Weights of a small mixture-of-experts language model, trained from scratch on English Wikipedia.
Experts: 96 experts in each of 7 layers, 160 squared ReLU neurons an expert, 4 picks a token, a softmax router.
Below are experts of layer 3 (counted from 0) of a mixture-of-experts language model. Rows are named router (the router's row for the expert) and show model dimensions 168-223. Each number is 128 + 24 x the weight over its row's rms, rounded and kept within 0 to 255. Numbers have three digits each.
After each expert's rows: a language model's description of what the expert responds to. This comes from a sample of Wikipedia text that the model never trained on.

# expert 7
router:149121084105127144130116161153125116089129125122129106148087091089115108153084154150147116139160116129101144125136147133170103119122166079127107133156129147135144167153
Place-name endings. Place names and their final word pieces, such as York after New, States after United, Barcel-ona, -ville and -shire, mainly in birthplaces and tables.

# expert 46
router:113155089105111174115124117145119118099149135144116085135139118106068121168096143144151109119130101124101101118150120160138112126129147126137094121161133145118104136133
Past participles. Past participle verbs and -ed endings after was, were, or is, such as used, built, interpreted, released, written.

# expert 50
router:158108080088109150113127164122138118116133156171133108158116112082123068118096125140131142136157098134133079125123153148119114119117132131125093141127177153148107141168
Taxonomy and h-initial pieces. Fragments in taxonomy boxes and place names such as -idae, Animalia, Adelaide, plus h, H and Ha/Ba/Sa word starts.

# expert 54
router:143116079105106168111128134139155089108139106111128108161119090117125076137099141136124145140133098109082096093115137154140087119132133119157118139157134159137148149129
Short stem pieces. Word-stem fragments after a first letter or short onset, mainly verbs and nouns like tap, swap, wore, laps, cover, regard, often before -ed or -ing.

# expert 48
router:118113101092105156118132159128142128112142145176130121143095153110117055146078132114178129134176101148100131118106133131120114101139118099133073133164183163123129141146
Sentence-ending punctuation. Sentence-final periods, ellipses, closing quote-period combinations, dashes and exclamation marks ending statements, usually before a new sentence or line break.

# expert 18
router:124128087093114159102127165107121080105142134166124109148097108100120089138123133129151163114143119104096112103140119145169080124129155096103083124134137104152126147126
Common nouns and year digits. Common nouns such as group, village, bank, river, market; word middles like Preliminary, División, alumni; decade digits in years like 1985.

# expert 44
router:134118090154093144090145158118131129097122130117146124156097096070112080162102147120161135147156084112084104102163114135184121145141161105148105123150146157138140139183
South Asian and Slavic names. Pieces inside names from South Asian, Slavic, Arabic and Chinese contexts like Sarajevo, Venkateswara, Xiaoyun, plus given names Lee, Khan, Maria.

# expert 11
router:126133086095128162090128118133126107096144141124165111153142116114116090139103155091159132152140098123113133101113143144145065112146175123126124137152143144130093142132
Mid-word name fragments. Inner pieces of Eastern European and foreign names and words, such as Voig-t, Ghe-or-ghe, Pri-or, plus digits inside table numbers.

# expert 14
router:138136102110119142129131137132127087044159138116134098156106136107101110150078116134122153141159105137123112105109147131135095098118180108103073148182147155131137157132
Adjective and name suffixes. Word-ending suffixes forming adjectives or names, like -ic, -ian, -al, -rian (topographic, Sonoran), plus adjectives such as European, African, economic.

# expert 61
router:141124085094101151115132164130131126110145141136148092148104088094072079135106139103190141120132117109125119073114123157119117109092136120150126115141152157133110123127
Mid-word consonant pieces. Single consonant pieces c, f, b or p inside compound words, such as lands-c-ape, show-c-ases, battle-c-ruisers, and word starts after line breaks like Acc-ording.

# expert 10
router:164148075115089139122149190123131138117132136160144104143128103102107106143121149125143123116161114117111126118107117140152108090101175130131088133129172167124095150152
Mid-word continuations. Middle or final word pieces inside longer words, such as effic-i-ency, purs-er, val-u-able, plus role nouns like president, director, wife.

# expert 63
router:122135105087134149081144137111147106120146119170143102160084115058110056145101156135175108132150119130073110118134099163116115095138120136124102125149143151110154132143
Clause-boundary commas and connectives. Commas after sentence adverbs or names, line breaks, and clause links such as which, where, however, while, although, Together,.

# expert 8
router:126148077118102168113119162132125128122175131137116119132080110115103092131091167149137142128145113139146113121101143122158125101157129126094095149153173146145140139128
Syllables in foreign names. Second-syllable pieces like or, ell, all inside proper names and foreign words (ElDorado, Gloria, Pall Mall), plus digits and names like Hall, Bell.

# expert 52
router:157138084099114168131141143128130125072121150161152101135139129112108118165096117164146143139149121155122128123106137128140108093142102081143097120154146166143118172159
Institution name words. Words inside names of parties, ministries, and organizations, such as National, Labour, and of or for in Minister of Justice.

# expert 41
router:108119086120110165089108156167138110103139114116158099172105134121099089152108144116168152148134092139087105123127104142157073113117149137130117120154133165134099159154
Inner syllables it/et. Mid-word pieces like -it-, -et-, -ight in words and names, such as Breitling, Greetings, Heritage, wait, Sheet, Aesthetics.

# expert 31
router:132126092083100164132128135126139132078133129187157107131095142116123112172100136142148116150129118141096118108134139155109106111139121067140104144147136149118112147191
Table separators and with. Pipe separators in election and sports tables, and with after a school in graduation sentences, such as graduated from Columbia with a degree.

# expert 35
router:129150086113103169091119200133117099117110154131167118163113110121123065148076100120166141141125102122113106115142141159169122097134142118148102090166173169103124157143
Early word pieces. Second pieces of words after an initial letter, such as F-ed-eration, Fed-erer, F-as-ano, F-if-th, plus table separators and "Nominated".

# expert 53
router:162150097080105153098123140131103135071127154139141132172078121128103134184070127112152114129115093150090124129125106149135109113120144099121084129148148130133112152190
Prepositions and the. "the" after prepositions, and prepositions from, between, through, with, as in held from 20 and to the north-east from Baku.

# expert 39
router:138120096090103153101109148157168127108148139161169113153092111082131069159109123120149135125121074126082118118155123133168107111103149092127107107146172148126109175202
Sports table abbreviations. Pipes and capital-letter abbreviations in sports stat tables and headers, such as W | L, GA, Pts, FB/MF, NASCAR.

# expert 1
router:108111101096122158121121153170140107076133157144142105149088130122104125160093124130133161150144107117096134119129143125175097116152172090125100141155128160141124160144
Names of places and organizations. Words inside proper names of venues and organizations, especially The and the, as in Goodman The(ater), John the Baptist, Street, Records.

# expert 58
router:133136096102095145126124145148118097103129134152152086155110146094076049173106152119146130127139122135128133098096150157134108101132174118145098107148149157143135117163
Initials, taxonomic fragments. Periods after initials and word pieces inside Latin genus and species names, such as M. C., Abyssobrotula, Trolicaphyllium.

# expert 32
router:131148082072110164111103149145131108117154116163162125136115099090132083126107133096170165135138102116119113097106115165147115109127123133127127128129174151140107135164
Indefinite articles, word starts. The articles a and an before nouns (a member, an editor), plus opening word pieces like b-ust, acc-used, inj-ury.

# expert 27
router:126139095101086174094137175123120117136150139157157125134174102093122102148112162118162148162151111129099098103159125125141085085137154120152088131130158138132118115129
Verbs after auxiliaries. Auxiliary and linking verbs and what follows them, such as was, is, been, would, will-ing, not, be, to, in narrative prose.

# expert 21
router:129125080117098143113112190115127115097133129138147102168131135079112061139094153105132128118144082112116082104110105148149123101149132143103122133157163156106122151165
Pieces after short stems. Word fragments right after short stems, such as artif-ac-ts, obst-ac-les, b-eg-in, A-eg-yptus, plus the digit 2 in years, but, and table pipes.

# expert 22
router:097110102062117162124123166122138126134116133149141131157079120108115073144096147123139153132170103154127128123123126121150102102140157096136114140184100129116112148127
Table numbers, name fragments. Digits and word pieces inside table rows, surnames and product names, such as PlayStation, Koivula, Bertagnolli, and numbers after other digits.

# expert 26
router:120127094098125173114123157162145094108160149146119101168154123112101110142089138141135130115147111125083101105125119153137110095139139120151098118155120144130140176175
Table separators and symbols. Slashes, pipes, punctuation and fragments inside sports career tables and stat rows, like Apps / (Gls), ft, decimal points, pm.

# expert 45
router:184154108104113140086089138162157107093119133144162132173131110128117058164087137127146143139123123111094094121128121151150084121138153098170107105166135160117125125161
Place-name fragments. Pieces inside proper names of places and people, often after a capital initial, such as B-erm-uda, M-unt-inlupa, B-og-danovka, Fre-m-antle.

# expert 36
router:126122091088122132108111137103146124092116131147168111177110131108096103144106137144114127122152104127092114080129097145147102086129143097134108117180131158105114117156
Digits in tables. Digits, pipes, closing parentheses and dashes in sports, racing and statistics tables and year ranges, such as 2004–, 1827, Roush.

# expert 56
router:148168105119105167118107132134162103104142149153127126177126119114096051153105140128161162142137099107117100106133099125151094105123147103146108101152143140136126163169
Census units and capitals. Unit and capital-letter pieces in census and area statistics, such as km in sq km and /km², PD/sqmi, percentages.

# expert 20
router:106137091074103152103126150128111095104144138112117116159136088128092087158083146111153145109129092142098115133140140112175105134119116111123102124163120151137107164156
Geography and measurement pieces. Tokens in geographic and biographical text: left, known, northern, southern, -ed endings, digits in coordinates and heights (5 ft 8 in).

# expert 34
router:141105076100120166123118139126165095107166134152122087162081111117093078164120147138168158115133121143124134132169126135141109109123142135128116150135164161120156096144
Given names, year digits. Common male first names like Paul, George, Michael, and the digit 9 or other year digits after 1 or 19.

# expert 37
router:148136081108105155133103173123157096098151125155175099159110115090107106121118162119165157151147126113106109142120120166175100118130123120080113125152165144147105144122
Plural noun endings. Plural suffixes ending nouns, such as s, ers, ions, ities, ings, often in section headings like Build-ings, Recipi-ents, C-ities.

# expert 29
router:152123088128125142115112115127101115124131150136147107150112107120099116140094160134130142151155114097072103102124125151148111108140109117158083158159144193106134143151
Hyphens in compounds. Hyphens joining compound names and words, especially French given names like Jean-Claude and Jean-Marc, plus oil-in-water and hunter-gatherer-fishers.

# expert 28
router:118124071121123142107101120152150132091144133150146110178099136112115099132100133125130160144127080147105120107126136119114106075144136122127091113156149143124109121150
Line breaks, structural tokens. Line breaks, "in" after nouns, and units in infobox or taxonomy text, such as sq mi, lines after headings, table row breaks.

# expert 25
router:141162080095118151065122167132175128077131147169154126174156110110130086165097141110158149101144102120115080095125121154131103085112144109125112105130154158114101120133
Verb-prefix word starts. First pieces of verbs and nouns after to, it or a, such as dis, en, cont, att and single letters t or f, as in dis-qualify, en-hance.

# expert 6
router:140159090110100150112117166128122110094157142192125125153107095095113118174103161111165123114156087098107100111129132178148105088123181086130091136166156136117138160133
Clause connectives. Conjunctions and clause openers like and, or, but, although, while, when, often after commas, as in whether or not, if and only if.

# expert 30
router:147134089099101138113140141118137113089111135181122125174117091093128127151116124149156142140082105098120144116130154159161115101116145082111119119144140156133091146145
The and table headers. The word the, plus endings of table and section headers in sports and election tables, such as Seats, Pts, Career, Notes, Result.

# expert 38
router:140125081137129149107132135131120116118146146162123103159094116104091129141112179136134145118130086135084120113135159126149095095144143118113150122136158147149109166136
Inner syllables, adjective endings. Middle or ending syllables like ou in acoustic, out in knockout, -ional, -ique, -atural, often in instrument lists and sports tables.

# expert 24
router:140106070105091127131100130129135132130168143137119109134128135118105070147132186136161141141156102100114108088134147128175130101113144127126095129164123169134102132148
Biographical and census details. Tokens in birth/death and demographic lines: opening parenthesis before aged or b., year digits, sq mi, widowed, those, Inc, table separators.

# expert 15
router:122110092113103152095132141128118116098131150111148127164141127091108084126096110104134137112144113108112137100134122152147077123140158107097110150177164137141116175144
Mid-word Latinate fragments. Inner pieces of long Latin-derived words, usually before -ation or -ity endings, such as depr-iv-ation, roc-oc-o, opport-un-ity, schiz-oph-renia.

# expert 40
router:127137103103098175123117147138149099106152139153140094141089132097113091146096135139187141125133079128111117096095156141145102083126144114128089135173159160131131134168
Indefinite articles, determiners. The article a or an after is, was, or a comma, introducing a description, plus one, several, another, first.

# expert 62
router:153109108113084162126135136124126102085151123139149097172081142104090120133078158123123155138133101137106083112116125118136104119139175123123119122157139168143126168156
Latin and scientific endings. Word-final pieces of Latin, scientific and foreign words like acronym, Embryophytes, Berberidaceae, Coleophora vestianella, often in taxoboxes.

# expert 43
router:139111088111125148131154142113125106105144152127122106162102110099124123135075142149142142144135099124105133143130135164127104112128155127129114158138116164111129155164
The after prepositions. The word the right after of, in, to or for, plus mid-word pieces like le, ic, ret, as in gent-le-man, dismant-le, chron-ic.

# expert 57
router:132145081092103147071120139110137126106119141102128114135097133110094112160094123092172098121173113104088107083134139140130125097103141102156098102161151136100121132154
Date separators in lists. Month names, commas, spaces and digits in written dates and fixture tables, such as May 10, 1963, October 21 |, 24 July.

# expert 51
router:115138091132098146102109160135131133122149153141140100151111089102106094160109158102148165144148111111110089095115134171153135093131123127121099152143162155123093130167
Pieces after un- prefixes. Word pieces after prefixes or name starts, such as Un-i-ó, Un-a, un-rel-iability, G-i-ovani, par-al-lel; also Thai-script bytes and digits.

# expert 59
router:101126089086100185108149117133167134103131132145148095144108138120131097144100134120150136164176083128098107097120152164129110063129134119119070104149168161156093130153
Score dashes, numbers. En dashes between match scores like 1–0 and 0–2, plus digits, commas and signs in sports and results tables.

# expert 42
router:119124102122113150101125124138132102108130138121130113175138128099113086162072129114154165149147104129094080120116157145178108130134155100117129158155133133126111152142
Hyphens and foreign names. Hyphens in compound place and team names (Araz-Naxçıvan, Al-Shabaab, Shin-kiba) and pieces of non-English names, like Helsinki, Kumyk, Ivanashvili.

# expert 16
router:142141088104096113084106168128110099127137145150165132164123116108129076164121137135132146149121103113111107124133137154130110093148132107112093103155128150134141173141
Plural and name endings. Word-ending pieces like -es, -s, -x, -os in names and plurals, such as Alpes, Eccleshall, conversions, Halász, often in tables.

# expert 47
router:129107084116125181098152117112127145108151151151142127137097109086087102161119127124172130147171128132086108102138147144124131123146166106111103115135174146151076135172
Sports table pipes. Column pipes in sports standings and results tables (GD | Pts, Surface | Opponent), and the hyphen in Quarter-finals.

# expert 3
router:163124095089128146107107147157152096115123134176149066162105131114133110147094144113128141132139128120126101103119133129121091113136137096127067094167145133122098159161
Database label separators. Colons, pipes and closing marks after acronyms in infobox-like lists, such as BPI: Platinum, OMA:DAD1, DTXSID, also table cells.

# expert 19
router:110124083095122135122128128135089121132138134129162106156106116103107098175086151150136161147150089111097103114114140127150128091143136107102113102159133144150127146145
Y and P pieces. Word pieces y, ny, ky, er and the letters P or p inside names and words, such as Tin-y, Siski-y-ou, John-ny, P-iedmont.

# expert 60
router:131099110098084143062136142153105103138151167142168137161083091093121067156117137128133139142116106125097110100122112128149088129144123118117103128159134135136097121174
Commas, is, odd bytes. Commas after names and numbers, the verbs is/was, the ol in Paolo, and invisible byte-order-mark characters after coordinates.

# expert 17
router:139122103109112171133114167137152113136128158149148108133110125105112071147094137093130129135160087122099102105104158141164090125141149085086127121167163157135086135141
Roman numerals, codes. Capital-letter and digit pieces of Roman numerals and abbreviations or model codes, such as Louis XIV, F-35B, CSL, N.H.K.

# expert 9
router:177117087115113138117150130108152099110120146143146090159085109116107088134086164149117131156145131106103108096119122139136121101108141092122075127180154175146131146150
Possessives and nationality words. Apostrophes in possessives after nouns (studio's, railway's), plus opening parentheses, suffixes like -ism, -og-, and nationality or country words.

# expert 55
router:154140083141097150104129161113138126068166135118163103150118117101103100150119137122176141150138131083127108118130126161160119095140140148105095137152143144114116130127
Census and demographic words. Words in census and demographics text, such as living in "someone living alone", village, age, Population bullets, plus some table and heading words.

# expert 33
router:130132070115100128105128146137143101116121129163121109178120085100119119163108157132148133103130114104110129120127107170127086115113142125138086159137138146118135158120
Verb after to or can. Verbs or their first pieces after to, can, not, or will, such as to-ler-ate, to complete, to be, to cre-ate.

# expert 49
router:104123083091095158120136162141144105123120129136129111152089114096108063154118132116158139124126111136119125101133144144190110111125143086142101103153157147140112154150
Sports team and place pieces. Pieces of club and place names in football and sports results, such as FC E-ind-hoven, Vittsj-ö, plus nouns like town, road, bank.

# expert 2
router:169113100111099180094120131124139136108146133131124113163086110089123087156100151122146163150144120126097096122113136146122108107155149109116097125142164136151138136124
Mid-word fragments, tables. Word-internal fragments after an initial letter, like l-ack, h-ard-cover, g-ett-ing, plus pipes, line breaks and digits in chart tables.

# expert 4
router:141156097079118163102111144120161091098135142152155104135114146109080068168104127135137136129168094134097120105096136136170100116149147088109067096146156170131109143171
Place names, list positions. Country, state and place-name tokens or their first capital letter, often after a comma in location lists, such as Uruguay, Spain, New York.

# expert 12
router:114142093113110140112110139129151113094123130100126133163149121113116044132105127122128151151133128131130094124117136134133119104128157085171136102206134122115125161130
Mid-word fragments and zeros. Inner word pieces of names and words (Fairbairn, fortifications, Bayernliga, freeway), plus digit 0 in times and table numbers.

# expert 23
router:134127099095127167085132154117125138055158119131148110176136112082099134146100147131193131120150106126106149130140119147154095116141140114100122144147152138133118148124
Verb suffix endings. Word-final suffixes like -ing, -aining, -ated, -ation completing verbs and nouns (reuniting, complaining, persuaded), plus "of" after nouns.